Below are experts of layer 6 (counted from 0) of a mixture-of-experts language model. Rows are named router (the router's row for the expert), up (a neuron's input weights, with its number), down (a neuron's output weights, with its number) and show model dimensions 0-127. Each number is 128 + 32 x the weight over its row's rms, rounded and kept within 0 to 255. Numbers have three digits each.
After each expert's rows: "mostly gets" lists some tokens that are sent to it at least half of the time; "comes after" lists some tokens at least twice as common just before its tokens as in all text. This comes from a sample of Wikipedia text that the model never trained on. Tokens count by the router's weight.

# expert 28
router:146115133138094140189132165122153118064093145144074171121157101211135150140146141160098135038183156121113110120127192142113162148116086116108133157099130164088115124046083105142096157133173127155107180138158164145128136100104080158155210110149102137156147168109144107128177097121197125114160162135118128206071113112154135125133112213103115170125108104146115125176157159125148135123148
up1:116144108129163100058182104083113138150134146112135120089120067156125073141152116161123168067103114128093174154146142137112143131175214167149181116118146119116135113123110112146099110161114024047116158138182138094124116165147202109125172119129150127127175112203185126157131180194131139130115149167107111148104105109169147093159170113173134085114123161165099157132143093150143159109118
down1:132116085188083130116110151111081157124091119130188137111107133139153120083193076145092129194167150196175114144104175161115118147086082071069124113133132201147118129056143153131109132109119131123111171135125178160171083133162166117128075078149082077123123149103113067144141125075177108136116119090111126137102122157121206111122148122186122089170102143124138169144152126151110068157123
up2:093091145095152121134056152145136098115153049112151154149195123174090107127152169152147074098127172071081110114098123158118092167171167128164122148116097188126141156100110126117096154178158089183136111053148101144137099114122133101119119132174143149150136160127140103195157089117176130060117092105076084164136130144105146172140183103099087071085157129152092137097154121168092176124136
down2:119117151102142165154060096147183123146110090114156080106156068132182172148126094170066118147121073128083130138169098103110134203163159096184191147141175111072116160121141180156071108082198134164147104122099109145087113127094152119150128101133096163103100140163131087191172127118143149140089123140133147133111146146132079149163142187116090059192129116121148115131149143183094117137140
up3:124156112164121096122169179134150084196100118165121120115138116161158082107129038178134163082127157149167099111138127122118080097123170063167174086132164154133113081133154134165117153082112127101128092121152098145115105059104124128116131110161127106070047152148166102157164210162134148089133122151147123155079156109103114112082098137189176139101167097107124181089090109139148104156174
down3:157172148138137110187078110117157131084158119159147134139113104137100182152092141093126158168053071122079153137127167175123143106136162165089145125191103133150140153187150130143172119146144096077101145162106088119148097093102169146100073176117080109141088116137103140061135124144107109126086109103105103106127133129136105125111215152102159162058107141065108134202072180129158122178104
mostly gets: " 2019", " 2012", " 2017", " 2024", " 2018", " 2009"
comes after: "|", "-", "–", "19", " (", " 18"

# expert 30
router:116109172128182132117144123092123118160161129109184142106102182075137166147149098124108117066207112122146154157154158118136187138131137089114130128148114120128133061150157146120161113192124102187166104163164072163100111081103154121107163096109172099164143149120127143117141172152155132102131173189107152164130190074185131185125165165135156115143167114114010156101112110112130095123097
up0:137102158103130142074146092151139165160105083172174153166177121078158110138167106142098148105132108186117124168124080170144077178106107124147127117147176173074099117125097078112165132064134090121108194158102121111197112129095165099096141161142187111098131186194125121130148126142078155105123135131109113095155130104110066117134178121147070109051103109165162137098175121159092130075142
down0:137082137141112067099116144114155051177123185102104199167087167163110127109160088067091160132128116120101107161192084153124091117153136071116115131154120129145138124087107085091151112130143153109122161067135129126150133135122178188168217119097147101125187167128135096147134142127124134148128177128117179102138123123153163093166072146169100115083167139166082040133141136130103074140121
up1:029160168138149171112145151104159143149135153130140082212103116065147123124132135134128167107175118127111153140079102074122151134092132135147092171093100079153144105102167127141098169155128112184171148134216045129116080094114153107076150133114160103138143144198133144146098143118119082100128153157147085134115125121161149183135161129063101118082149118177047111126127148112104135100149
down1:171104096079138165149116112155122205111118135149134111161126096168083204071130130111183126134096104107121138130126137154164132064165128172170099109176153124144176146152129101115150199085182120126135145124069148127145157174132091137203145113165154182163109139093158047104085146164106167165120088179145127131108093131123070126134108091125144138178055153144154181149134114106142161122115
up2:146145064107121133157135123139142105146121163131035103113132090099146087176144138102107144100104147151104166107135106113158073122129109176089130160106170153123152068163080131097127103195129129134136228167146143151184125085106155154162176107143145110132137126073128095114142174148166140133056113118072150136053069172086100118162134097122118117096091134142188129115115067169142159171127
down2:114067160128120096133104134093129159130182105089156146103088127080128145158144113085161107095208129139130143158169091163105136149145101172120139081148114147172137102130084146154118147166168064152074146137129143091126155099149128181179107177124115170105145114153096165122105151118200158157149101045147144094133072075072119162065139156101119071148159109073119139063107154140144096098165
mostly gets: "The", " The", " This", " These", "This", " Its"
comes after: ".", ",", "\n\n", " that", " and", " of"

# expert 12
router:163128106119079151112112109137132137173146159181118177118129112082117119116127134115121114219160090073151133135108125126182139118140179154153153128105119098076137166176130131093126116145088128028134175145124079136150124135123099178167114139171076108153116137125193147135091151117083201162119139124160117149107076078190103148166104081076129060120140100075117141165195134130180122131161
up0:105129123125140121112116118102103154166148176075129087148149143097130113087152155140111143107144113169156111094086131080137101069143179135051087059086146129129112162129149161110113084109106136077139083086132109103187161118121121167126102148061173093160187144069136174110137147149101190066070128111152077164133136075084127124048114146151133128148181124178081156122137105124138166107172
down0:145170129112199105084161121114161179092080144075118141193127140121113094111118143129165148088183134135138167164073113067123146123119131108154168150071166097148149148094140150121158127126126133120095172108120140083122110057093104136166085104058131137123104140107107061102112157159110102091110015122164134111122153160109135103069153113137210169161153118132153128104115123177150066117118
up1:133104081112074133100130113128116113206172109117132130171149138177123108104186148096177146078129048124167094085099156134096109167096115079134173175126123157148097151135157145182102190132087131142094132080192092117153123114134142147120153147140076093040163134186101086113130138155158147175129164120164091164185129137145116104146093071139087143127178125134125123137116079073130125072133
down1:142079107160070111135144178087173151110070068135094159140137199080159141144075115125166107160093108140178133122128136112139131140127089109057109139094114170085126090139226139141099123123076145173087110161159137142149127079153178109112099144129123126076130176147126118118164113085128042158201111138128099146093110159121128109167116069118174109080097111131078126118104095129139137082143
up2:148135147127066162126100158129104123175084099135195212158120120158121097142117081154084108149065108121066150155140120121145061176150107092151139166140094098116186174132128150078119167152200113161161104073165117133167092103092138140119194176144133151144096162136178125168098145113153159191105115128071102139123120147156125132160092122121101123085158110085132114189124180117122146181150
down2:159164112155101119153126094102103193140085090150082087121175126154133153122143143095200163086141095116170121104134137156105101122120112059097154150174129152184143149089142153073171101112109177081144103144157148133106138140133134182139145121140187089132101120064137135074064177138160168154070129123138116147145139169184114155060148137114168076146200118119097103091166175160141122075140
mostly gets: " dis", " bank", " brother", " father", " wife", " story"
comes after: " a", " his", " the", " her", "s", " first"

# expert 59
router:065114116130073146156154086113126108178144083069141145058121137193144135114107135096102117108132169146123161095118113139142148114123109126131075109101177106130095079048157145046120101109146090160149132112125103086151144186067127154187117089121134147134141182083124130149098093118092123180181101146121163091112092106218114115142075163077127127146076122121161127114118185135161149112166
up0:116129185093075101114142098170106168129141100125157139103102149146123099091161108102109176168145101158124135060194079146161087138127075140139177142171170142173137155164095186114180123083138120155138070091101145140144091127122113052152104142134107133175070118111138151137119098035128161092169103115177183146148120123096148130067101133169155103152158146092144114152135167061107143143089
down0:182095141118086102129132081134131067165157111130124097132102141120099183131097133173131139065095157115140124071141131067127118176176106151143142064086147134147176137096109170082099161148112104114136116083124075071152151133195120109106174118099099138117114107149126176124172111119148083181093092178155118096079156097100131135184095118137122187134092127111137100196100118207170085167099
up1:098084121119115176078156154200132165105158101090098125148142054108138099139131102146136108195112116092085157069174149177164098140112076155055123114109175160153129145108155118161093112074114089101120188114092151162112143172174141124161110148103115102100170112161097140114073101154123091085138074174136138099116151169092127162152126136144137108096087126114203112114128066177157137137181
down1:122130155128109046181093095081209105154100096107134141161084099119111115112148146111143135110189186203125088121105118076105154132086173073150111115112100098131093096144102076127124102105117111157150101153066179069035156105087155144124134137109161167098126103143131149166178141160125097141144114099154171122134126095090095122123153101152136112174183134139182129096053161133135125126136
up2:097145155127129182104065129131194110129122138092132200062153163121113133121145122123103184118144128126142123128128078116132125116129172153160154137165128089127179068180110186088164178154158140182131102077094107152145178141129134138125130139147141127221169110072152113131174107113087089135124145106146107116161061101126096125124085088093084085119052205108148084165140158114139129153164
down2:103132144109126096093144123129096141140109088145129147189164128103118122148115146104117162145178120074163094119052161148196126139159164146128118078081090150122080159112144082084145115101166066115169117147128151178047113094180118139132119130149154141085088100144186124156118135129093020102112149115135120073072145130067138099160201096118117086167139090127139144084128122169167098139118
mostly gets: " Votes", " Turnout", " Candidate", " Upload", " MPC", " −"
comes after: " 0", " 1", "  ", " 2", " 3", "|"

# expert 54
router:167068162107160084132125116128178117132158103161161121117125155083168167091177121134165087074160095121170125151160136122171135090137071108109105143127100124134153114155133130133189160146123095141104148122141105168135170093076071146137103107074146112133143136073101154134124156116175116141124095162054096230157125045160155155170150156163161097104122132062070177133129124135154097082148
up0:049124111178098117131088113172167140132173155123116125093127078140062107108085149091121154099172170146150100144116140068073164172124116094116122108069114166104125151067161132123127180116034108214092114119075121205113119144135118146115120113087155119128145093075057106119145138147152142128094171138155069073104134145122091130113108185091112126142126140110136122089123157095117097140156
down0:158152155161113080152097171152122138085126115153157121177159116080125096136134137155134161100130102111144174131146118182120145144134151106064113181155196076091112208120124085110126124123142117098150102145215153094109155120178068148181104128105158172157117143127053091150134132121152059097164165136064135115097180102129177113144111157080144086144157192111120144094152086175123106106111
up1:161171082175105124097079121071085058093167113083074127088112100144111132131159081109117073123085192118108116083145102118192147097121185100125104141127142122133115108122153151177196178109176065128147158102125155115092169095097122155116110189177154098166157109148209135091103109114138127129135090137120086125177169115141147133158124099130116114118121129104197162176122112090137131156072
down1:124080118121105134158091037130107096146133179120142152188087105072104166140125117101178124110182098154121112110153104130165032096141149135118149164108150151169126102134157107194129183067132125204046107162159147121109154142143109149134156125187122148105159078136173102195150117103150120085109150131150152102139074152124122139115124115116087108127114118088063075146097097146088095149127
up2:157106091121148136140156173142114153133149083106135211106069099164110119198143119173177096222125165161122097111121097105074135160119118123179131093085171128159153116139142157086097096093146198114136111144163091142132114176201103129133173134097132107150120079137141134132148148155203106100165145121077116200142107111154114195162105209144137112139107105102169120158131152127124150104112
down2:148078160141116163129175165082138102163125073173154205117114109167099168183133121138141153113125204137101169108160056124149122139163075131047106114099130143110151130142137118109165138093167063127138147146128125161191076151109182166120110166112144128161112163158112171106081109080137127074097115098129091139158129143149063137155114094054156106115087117125157091121159139167148136180160
mostly gets: " this", " This", " these", " the", "This", " The"
comes after: " of", " in", " to", " on", " by", " from"

# expert 75
router:150132130126133124152186098127125107086153095182165117163082145228139114101165199099160135067141126105140191160135136153159091157153072152142134128135120209124110106090156125118123094146132127122115138138095175153130149087096120174175115103097152127129135135125104087163084175115145087097120108116156089097162094159129196114140149147128181163181113081161119098134116097100218196137094
up0:155120114185096087135129132078105114101123138130117115106116141157133109144188071153112113154161164190139113166114068167064088122118086143122190167149134100109102085093171128127089139071175090061111102082068169080132154090145105149153151192136104084194073132105101106152143131141126134091092176156128136156116110122156152119122115149166066116164100140186171101164110117090084137171120
down0:118116078119121184119136104169116091150109176115059093160106173092111133113046140137152146152141059218134131124137137139124112092088126094109071128101110216134150093152126117153171187146135155119111149135140105137103169129180086116110092108126126140071159126082151166122155117131136157091129081140105130169166100122176080117051209164158146088084176131144119110121124112082113103142117
up1:180114159121108078092101135087057098113116134137123112162080112095145064106153143161175147136167102082176103133105172135160147160121111122120124093113069088150134116087197124147119120147071152156175127176141086111123137089102141113150114145107134156134137074119158119123122112153122071075165123110205128149090085143126176134192112117141090103195165070176121126112157043093115101135081
down1:148133137162182153093148152130121087116155085142146049123127186173147187119114149128081123048109128096115147155169100121128135155130103127090136081140087117204147138164089146083162037075145092185132132140140064168136127129148092138137120134128148088116093178134092139134171136090186129130117084114125185098136170161123117182091189150141131129110145104099108140108163109145139071171074
up2:108126135126134175142087083086084109129051141184105177089092179109142078141189170087112172134150114188140124081229132136166162193170146116115087152134106115114069215134087191118199139082122125107131120116152187107083100139142110140119123105096096112112095113136120162126162116083120135138092151126150122131128134128099109127163138139100126099111125145118094196098154160166130124161108
down2:068167104089066068102166124137105134131106140127089142132112109114106238189183108088110172118161113124122140097081183129150151110123115080145168113108132098141124110163151116168148161110110117192114128150099123157130123168182120119139201141204136155146143141103138096068101118162145146120121120109178187156190104134093154126119158138084162085131134107152145123183118121100192147068154
mostly gets: " Animalia", " Binomial", ":", " :", " /"
comes after: " by", " Born", "s", ")", " Genre", " Education"

# expert 49
router:167071096115126133037139151137174102134126126192145099120145103179111122131080148153160140095119106165134166160118091129127139133161125125192135117151150139079121166078168075086095119132104113121190096165143084147105140110114097120186132159132101083117121144143122189179042128167114109042154075150124113127149132120138138130125115152146132153222072184136124102155138069173135141123134
up0:150056115090111095136122093122187115145164207126122208086074118156135086122125157151151116133152092107125143105097158130131136137191142130175106175075115078106188083136106131069092156118133185076111106112162185146105194179147167142116125117122088152164131149160099073110176152100123162120139094140136113111108137127113050135132161133120123172158115132154146171167120145190100070120122
down0:119117128071031125113149051116141182133113047151158162192144078157123143138126121112103099101126151123171141151125149112130141096117155124113098114095092099081119103138140114193145120151130164194145153076091132137131117127147176195145117119130112121159134131145111100165144059130095112150149162166118177098174107089103116167148188095159148165147107155148135135210163095197169093102143
up1:211155092139153134097150107092069159115160103150100154126124139104098148118199064147092138147114102131095177149120140151168190112120144126133211149128109135166155148120141137141105152133120136126134124126139076155092074151088134124147120166142067148130148100088059098201097139082132118108136102171130158141157136122118185107181129183104082097116133091143122222211108141119086119111094
down1:161169076124159143126101187188119132103167157082112089140168090081126109127094147099077095098103116179117123109134148086140105125130096142052103137099110112164100129089142170079100136084116099122153099119152122092154094123150107163158139082158153097128065104209122095019134102117116202142128173131125115101167156147174117096143148147106165099081089129139106147141095111122152060108099
up2:149198126128114090112126172121128155115131123145129126152147087162112170120133158097105111127126152125159086145197116107058129119188112105121172126126129146127121144062159120149119153224138146192172076127090071141157071136120149125164160105180174082117155106139115165129099095125159102179064139104161139166191159133182106129103164155130111103164131166153134145136113116059175058132077
down2:147137122112124162116080134125103143139132105082090098134057098071147164105181122162143177095090128088142091169109117205167161097063166147146129156114104153150122186103107158104053076084185149177147170114132116139131136156123124119122108155114167145184092113170087156160069171133118130083120079136162107090144170102109139102127110136144130146113118103161096173137119118170060131104046
mostly gets: " Synonyms", " Occupation", " Occupations", " Species", " Starring", " Owner"
comes after: "ti", "-", "(", "ruct", " Stat", "log"

# expert 96
router:095141064105134121156130117182132148154135123209133154132123096139115099135095146158132163095124053137180149121103139120176131111102087139115103136130175148090129175088133101119059070115153066122146165153129111126070104097082176123183143151118189134110110136150138072120082159127135050112167108134153156126150112155074151126167159149066133176139116154146194133169175082121133165185168
up0:103117152085118097142096111038108157155136126149096119113059125102106138112094116136094111156195159149166100145092172182130149164161149139140119116098111149091133135137100146137120177148144121078089130112079080119090125127102134126088194073086100158142169103091151145158142113157180094146070101144097201107084151121107157089150155139097137117102107127120083116148163248193120145126122
down0:168146160145183068141142068106153123138131095136136144140144178140135130136080123112100134138103118160121121079119137098094175110149141117110105087082149124142091100150091146159063109194100074067100166166092088139135182115114157134142141110094121144114098044128128120113195131098141126161215139154135169069190119097107062082144081124146191128150077175095141138170124162140111148146119
up1:136168124119111131126151153167153137085149120133132089094128097177163111089092145131158149139189129064059142102102125134112159095140126039183087127152115117105147083123119082138142158126130147174126092101137098133144177134087197188128160174180083067111175150125150132161140145169188134083165108173167113141123199157159171177120161107151141140158124158064103116160151143087145084105139
down1:165124126143141138128098176100093089126138110088077123130090142160159142126056134122108173171092095136114152117116097125125155167100103112140081120101112084130105150159140131067140139123123130102123133158079067135131138154078138156036157113140079136169126085175094101167129133140142137255150159119118154128119082128119149180172155127163096078103120146118156093150083151069164185165077
up2:103152108146088149134120097165101177077114068119102154146095170140152132151126088146135116119127049145125105182123091144179093112119074116126089114123113055071067114169189064204100105147115123147086165101189142141145128180120135109126134089131167095110171161127180152106114128126136131125137099072114132103085110100118100154152190155080120115150103130132151203083142167187123100140107
down2:091120075136116064150141100087081111121133111093152125222094168116173164122182087121134094106157094120166169166119114097133158120093088124173132103106102121103142105122134107128124078111103087112129123135131162103190151078104122098078153193114120108094143151151130161073126135159111034150138087128160064047144083101142115130132124103104128134177184105124153144088109093116076178125093
mostly gets: " Animalia", " Spouse", " Arthropoda", " Succeeded", "Area", "Population"
comes after: ")", "\n\n", "present", ";", "Scientific", "com"

# expert 4
router:153122149087052133139098167124172082115187175137131137148102154131123083160159142056120122135123134144109128100155123118108092145178142104097128209090129071120124101057150111116102103087081092158146130107116154122099097143147150100140135147182127156122180142090071097083170092107116131176078084132117178138125092142172109106082134116186100163069160123085174116058184135131086099124125
up0:180107135114086160064115162135119120159157123129162111111049156128143094173145085155121111185101072141103172162100192178163102097061146177132136084125193109133068164136118111125141141129210163092116177153163175063155148122124146171140166113103119087175135165133138112108107147133123161169132115102127127124120138104162106136074168066091142159137178093096094115163104152128149108174136
down0:140138088169072123134150138111115104166134100161069102147128138120045133106195134125070166095114135136100186123157126119118161120133064146063102098129104146122113109134173106067162112119200141051140128116073139091093155131046142102154100117138122132153114110118112086209109096127059089125091114126157136128138156111092130174086151120128097164126147152117124156106129225117118116088106
up1:116137163145157187119090031109155160085122154081105113135079136146187128083082121163138107134124091155124085143184079130112140107121115183142127127156151102043119131188166123148164139072113144152162152140151148139102160087195149110125142125154135123157170190149126156129120109136121078134137127154128199144100168108110165123152103079183145110137187103119150145173196129137131107070186
down1:143172141113116113133122077136195097137073146098109145145102124144183108124106103155094082126138142132135175163073107198173115127156116195097126119102139070149073050089140126056125102177080196190126154082103120144152146099123169145114129106115138128098147090179121118178119147173108092135128159190156132154083129096128082120160107079100090124142184170132090110136154086161125114120162
up2:136073153156119146124124110151142131093099140093074145129103129174092174174120145148216120168117103144090143137111207120093130093134111093146119137100183124166106076142099144124143127138035081090099107098140102093106164174179149103065111136165177144078098152068082200145139134113122112106152112129057180186068165135179123125126131152171128116124119117135133109139149123172111125133163
down2:147101145138078137207131122143187082099191134108163088124099137159113156108118124170183132133139147147109115171140154075098149109122135089117122135114104129156064154130167122172104144073086092113158117061158111140118038158117105120063128113092114157095137105108089111084138090126147107085106155126134124102076199157138146164099152132174198157137071140163191143153094131155133122171184
mostly gets: " Michael", " Robert", " Daniel", " Jean", " David", " Christ"
comes after: " |", ":", " by", " and", " Ale", " Jo"

# expert 24
router:163076102141082076146168141132115122129127120186069154076094112105099097082068110064098142195100166161108120162152117083175110180104113139144163087109120176134132135073146057141078079092133152130116130136097179086132121142097078124094128117125130154117157050134100147124149148143133126112099086158063123084157148125176162084118142157140105181161093126147156122085132075106150103079109
up0:110114119123117101170174134114124067146155115100160146134101142178112133192164116151097094143108070136111086122115117153126121146189046138209148155103094157161129079137125087064146071074118109135113139121132106136151124120109143156144098138078120144141139156135155134123094190168092123116126084098075056088207145132144117123105125146092119049135088120087118139127176112135070135051163
down0:108153104137142154119126115140105117086097111114133122122124097144094130143101069088123171122107143141097138079190172135082127111085140181117140129124101118129126154116090153204164097115148109091204111103115094115125165076142132083138219116129094137119133127095147139181091152083099158153138193160098139128111114084126169170112152136105058132175220170181188145099072171123152170150148
up1:111118139161108178109132127091116094177108143095131183121159134148163097168124101152128112197147120146117143128098147034146118163082109132100205153089158128169155087127135166178144128151104142163082210095114054110146144125113164182104101072124078119117088112152114165148093173156162150125130170101097112115185142076165138079149090147095063163120125107139097162188114120118125159144143
down1:168115195146087157089133134148111118110103177126147117092141135113135122114099082101108105173115151138110062140117113091174144101138116155145180091128174079140147173091082103103175131149124105161130185122080178081100122170119170151137098146106117118142114072120160108171173186142111181120112144136114099125170114136196145061043151134105142190147133095125112220122067137095160131123096
up2:073061118175139140080140157157067090124115121192188168139116107112094138119097129128124120164105200123085139091165096104148174124129107163074126135095100101146095139117100177076149164117133156136189148102101085144082134156148149134087099146143057123122144124144083180109117159155088166149144149071139200149112110154135171152105136117150118066122153067116146112078088087125179101140081
down2:148125162132111107163159220166120129129156097128093147136082147148116137117125219139173131134147110140157083111139233105156136124160090097121150071113112184171079110142126112111129103092108137064143178133064124142101146134132150102140128162173084125127174127113067062143082200120124136122131151137123139103161181145111112130115150121077127098118162121090110166071080134110164192109096
mostly gets: " Saint", " Prince", " king", " Bishop", " São", " med"
comes after: " of", "-", " Family", " Genus", " Pi", ":"

# expert 68
router:154127087121117125116112118188107120145165121187136135132147114178134159110126118163152115024146108167176195197134131110144109110098156144125148171117159113115076165104166148136125064138138146106185162111116105135128091117127109176157164108083162132155173163119149190202078148136171116116102157211163143126117084143200129161098084129112126180177094141152139126142160115105100162145083
up0:085099135124129025138131125105150022133127058129127078161135103167138122147147091125093113084116153161149116110126171138172146163164101101161113081179180114134117134118153174124150095083114141148137056083111167093157073176060062131072132149063166124132124153135110125146056129125128158102102157110144112128135157134162153083122102123159115138186100128121152154115096142141136145085140
down0:129180130121167184164113088117063170130124138126124177134115154110120211131182120164227166175111085148124123142126067059101104132121174100098143115169165119175125163133142159125215112185113108113113115142101111129131095176135112106128111088109118147084097112154073131115105074152131136105119175116126140166111190124147059111172120130161097175134173122160103129118142115122155103118190
up1:116056211132116110122149087064134140167194121154159108110112137164131142174122126099059126130062064097134169145119114149144142181200106094166156107135176052139155196111141129097143082145109127092084074130128142131138134165159154106119131125114095114148115133157181127147123157135137106119168163173183112131091140144189154134169153170138181110143114103160102158182143152084082146130136
down1:133116115142173047120166143123088140142135101082080175121175123166109169131127139096075106182076120148115128172140070106169153143170076054067139122104098134118085135142122072157130140175113132153145113106109165126119151027112156132133152155138124106165093119155093146099162150099086143150103121091101125126144188200126080075101170099140153187113107099101108166119137143121109100067118
up2:149100134122121100061186138114126095166190098061151082084155158134066114094141116126072150098095131165110129109086171150143160124144131142121139147136125097066104090141109161167136126166157153166127161063138151086136137172158118165137178098111071107162100151113137079192119109132187166112164140072112134118150117111074078189094111121152120145128130104154182133120123160177119050138180
down2:155145084129153094135137066158089172149114112143110093131074148155138129138174110145086157115156167130110116071137138129194127142158169123115100143176180132151114112141172082157125166190097143189088147076121121099120093132123087103111132099063177134182184120138120121136115147076160116033100139166174172158116116065087149115103154187062174086121157173136136081109141111125135132136126
mostly gets: " Best", " Binomial", " Phylum", " Born", " Original", " Genus"
comes after: "-", "|", ":", " •", " Original", " Release"

# expert 98
router:220150144071131074157145087145152188166144058117097132179096128134083149142090165154128121132116159096093074163101112112137152143116118052123145148130144127150169118095128176151136056139122142174128113109151157082115127084095200134139163092118153097167095113159156097123118134120192096098073109133132099138143135118069084139126183104074109083119134125052150130128117071120169104110123
up0:085164155156107105166131144218193141107185108109154107152082154087139147164150125155077088191085068123106136126100087121122130119121097147149090078117125081126141077124140110128127140146113140118172140086197124058150131098148119131159115112075119112139160191018119146158131162105155090137155185153123155113095135110132094104111154175107131053156089124123089114119152147161103142101116
down0:103166081141140115142130166111167134112111175088114121135163119132113156134107198173081112157155113095165135100082105129130116056132147121145122104174120193124157080154154113093098098120143114103126102132135138087127172113147089159148122169112108193219154107160109133100085098148148175113062179152149147085155061196148086121154132089153058090110101121120163130124162164135123194084168
up1:095119171155107126111113096124131148127080128159179247157079144069151120101167165168116109142123119110131177109190094131183153147167065092137130098080178094087151130144076120102141104090146101065156087135120133186119144121112135121141102147161188060140096158150118187118119166141128081138148074147143125159153181150149103147150156129107153082152104114089144087097093181136130144107128
down1:154166151115093087129154189126066151134158155119158079134098140162148141197108186124100133163151115126186161109096169045137134118141174157114146119100131111123061138116156155121116131132098040192107125122086159072106132120118108151158128138093145123141172058135166135142185120146110148102203112133063132123139124138100110105109120187141110149125143123093103187144170104035128112143115
up2:169159116105139078063220083083094239068129118143071127077109070113165100162138101133119152102122130140114108142121098144158114095137127149150176137108128181158160152141138100091110098145168155119131185118083096122160177126167121118104114163121177100129126101092142161147081113132106117132072165152169132124130152140153175165129144094135121096162140149115131140121231180131139118095165
down2:140156127150126126093129076144148111104133135076198114127047091137110123179148154154146131108159073084126155110112103177139137092107120097165143166170105141114123099139158163130170157126089070111118116170138097114164115078133126169107111133114111136076099082187176130166224138125124074081106075110171124095146156100192121123168178073162132164052134118098078092119117101119125094123141
mostly gets: " \"", " (", " “", " [", " '", " ‘"
comes after: " =", " as", "\"", ")", " that", " called"

# expert 44
router:104120139088107178118165092136098128150093099175127159155102094083068122104144119095082113093122145112114132192130106145133131093156135143148119204157173120166117101224146177105129117129148051164098093135167110098126166112169086116152102134139117102130144148064099074146119126156146089191080088109145146133147209166129122155078154089082154108124051172146104157135117153125159152137102
up0:124146147183111103120095117158102141144183146122111130104099189111114134125155095128104122165125119110139080151071098157073123153143123158191140169090144101106098154122115096122108111132169121063071178118144097117168135118129059088109162130163124112118210098144192123103069172149124180176127107136160099170139061127128165167102077170068143098094190135115143161159170168090151086100125
down0:119122116156149111148181114103110134121081139100140099145148153092118128130193125106125140135135123158097133115168120085151083130143041125141128081082068172150112115158086089087185093091129147127140157095150214078198173145172179189142132111112122134150078071156105105167164137144169146111175114142190111082076134106159094139169132128174126175139104126096153055104152119150151116101097
up1:141169097156130153105145141110158122077089147147093128102121097111152163129130174131109086189173126159176130155108128176137156099146083119188153090091060164228167127170174136132135141079121103115100101135118110098163141123118154204159118131146147149158135087155146138156156195111099148104144133188064171127141216145080108128178107143101145115124097110164174121065148132132102149088126
down1:183171130073150174101157142129113090155127088098194114121101150098138121105151093120068159077128138096133125196129099115102117113134196124137125153126171075114121113182192135169167095115113172189127177196136116088137045119182088123101121214125093162099112133122112112142140085135082128093137138144153133138145093159132107161164116094160161136149125153125113193130174157113094122113069
up2:171153081073111133171141139118145095202039120080133121163084153107126095145138184101184178146161139086121094129150145139153134089170070134123142148154142069087093169153073136107154132141166100170090099126140170146086114146163128144104106128136148166145150145151104140130123105111157154126174124098136171146136105158058097176104192150136146156121136069153110141104142115116183061152051
down2:153074131158137151161151075139184072101193125213111120129153114160125159126138129164124094105126066100134127127134162157125130106129118113127117162177130127146150106115145092139157190117141046115143131075140161098147164062073132119118096099140110123136174172079095146162158192109143124135135071145180084140119126146158068172101062147086143149144146167095086215128119126125150176114143
mostly gets: " His", " their", "'", " his", " her", "His"
comes after: "'", " Women", "’", " O", " People", "n"

# expert 116
router:180109100152127110097096146134103157148071134126096112108128099103118177097123104160183096243149168141146144130105094134165135055129164141160082134096148145128121161109134121047107104134098159144143169144098125111107134123119084155204088120109110101117155070174121128159128185116192183123178113176107112144164122113122153086108090170137074132111143045115118085135126151147067122111130
up0:139119115154184093144120133101120133116107147119122168137173201145130131147159088177056129139109199114112127032155150139149145080075128141115133145112091183102182124146125143139195093159184093122141129043099095142119150178140148137094127153134127105095105107156129107127112186123124128096078102131162150167128088171153145093090170118140105175118108090114160074146100138144196104175064
down0:129088076107096128054129153118156144118163099129146117086151119127123091145111114098119121134140118076117171061109153132176125131143157151213131134167157136111156101153102102165065106115093168111116103139052101117161119124094102052077132187190127102157184058113131095157148156086117138177124165127130158125100093161137122130161143098083142095097136144121160165077101134084128180111048
up1:133108141153138118150165119168076121123098136152124132126164140119114161142128157075213194121088100178100118112093158172145114110166161110115169127127153181105131115092141153154100151120176164082158106124124082090139136201102102156142161129153161156107134180160154117094191154073181115127164148115049133142119077169110126124159097104144098228100107168088131182166100103113126157167163
down1:111183072140140182186158105127099077129194104088138115073196128143119116112196085095210118092133097132173120106127146158112107155159146159102190125102100128094140105093123184123090153174121124076171159101139073121174121132098141093135130109140105102149124131129109156147082169108139158150122144107056142180230097113146132152148101108122167147111129125136091066139134149122108098167104
up2:141113205143092188048061124065131122114123159116152091112172128147100176127130135160114164164117138108135153122101120128219103056179175168156135162167090153075166162173131098181145087133117129097110102147082161180092121098088122141132110179184104079171091099119092110123130072117150071145105119155111151150091139167122071151148120117140123126151159125094108105118149099100135125136116
down2:124111141156109098139108131095146090148124115135105071091152121095187147154161148134074090173155108165054131156140173108138067153138151142178141091123106173143107160110045120088066146098094076155123146196130125175081187094183150113174104139130173162156149090130117152110130149109147099052138112154159131148098132112073133083093118168134130080096112148138110076124135070163092168122115
mostly gets: " under", " today", " using", " titled", " over", " used"
comes after: " was", " as", ",", " is", " in", " were"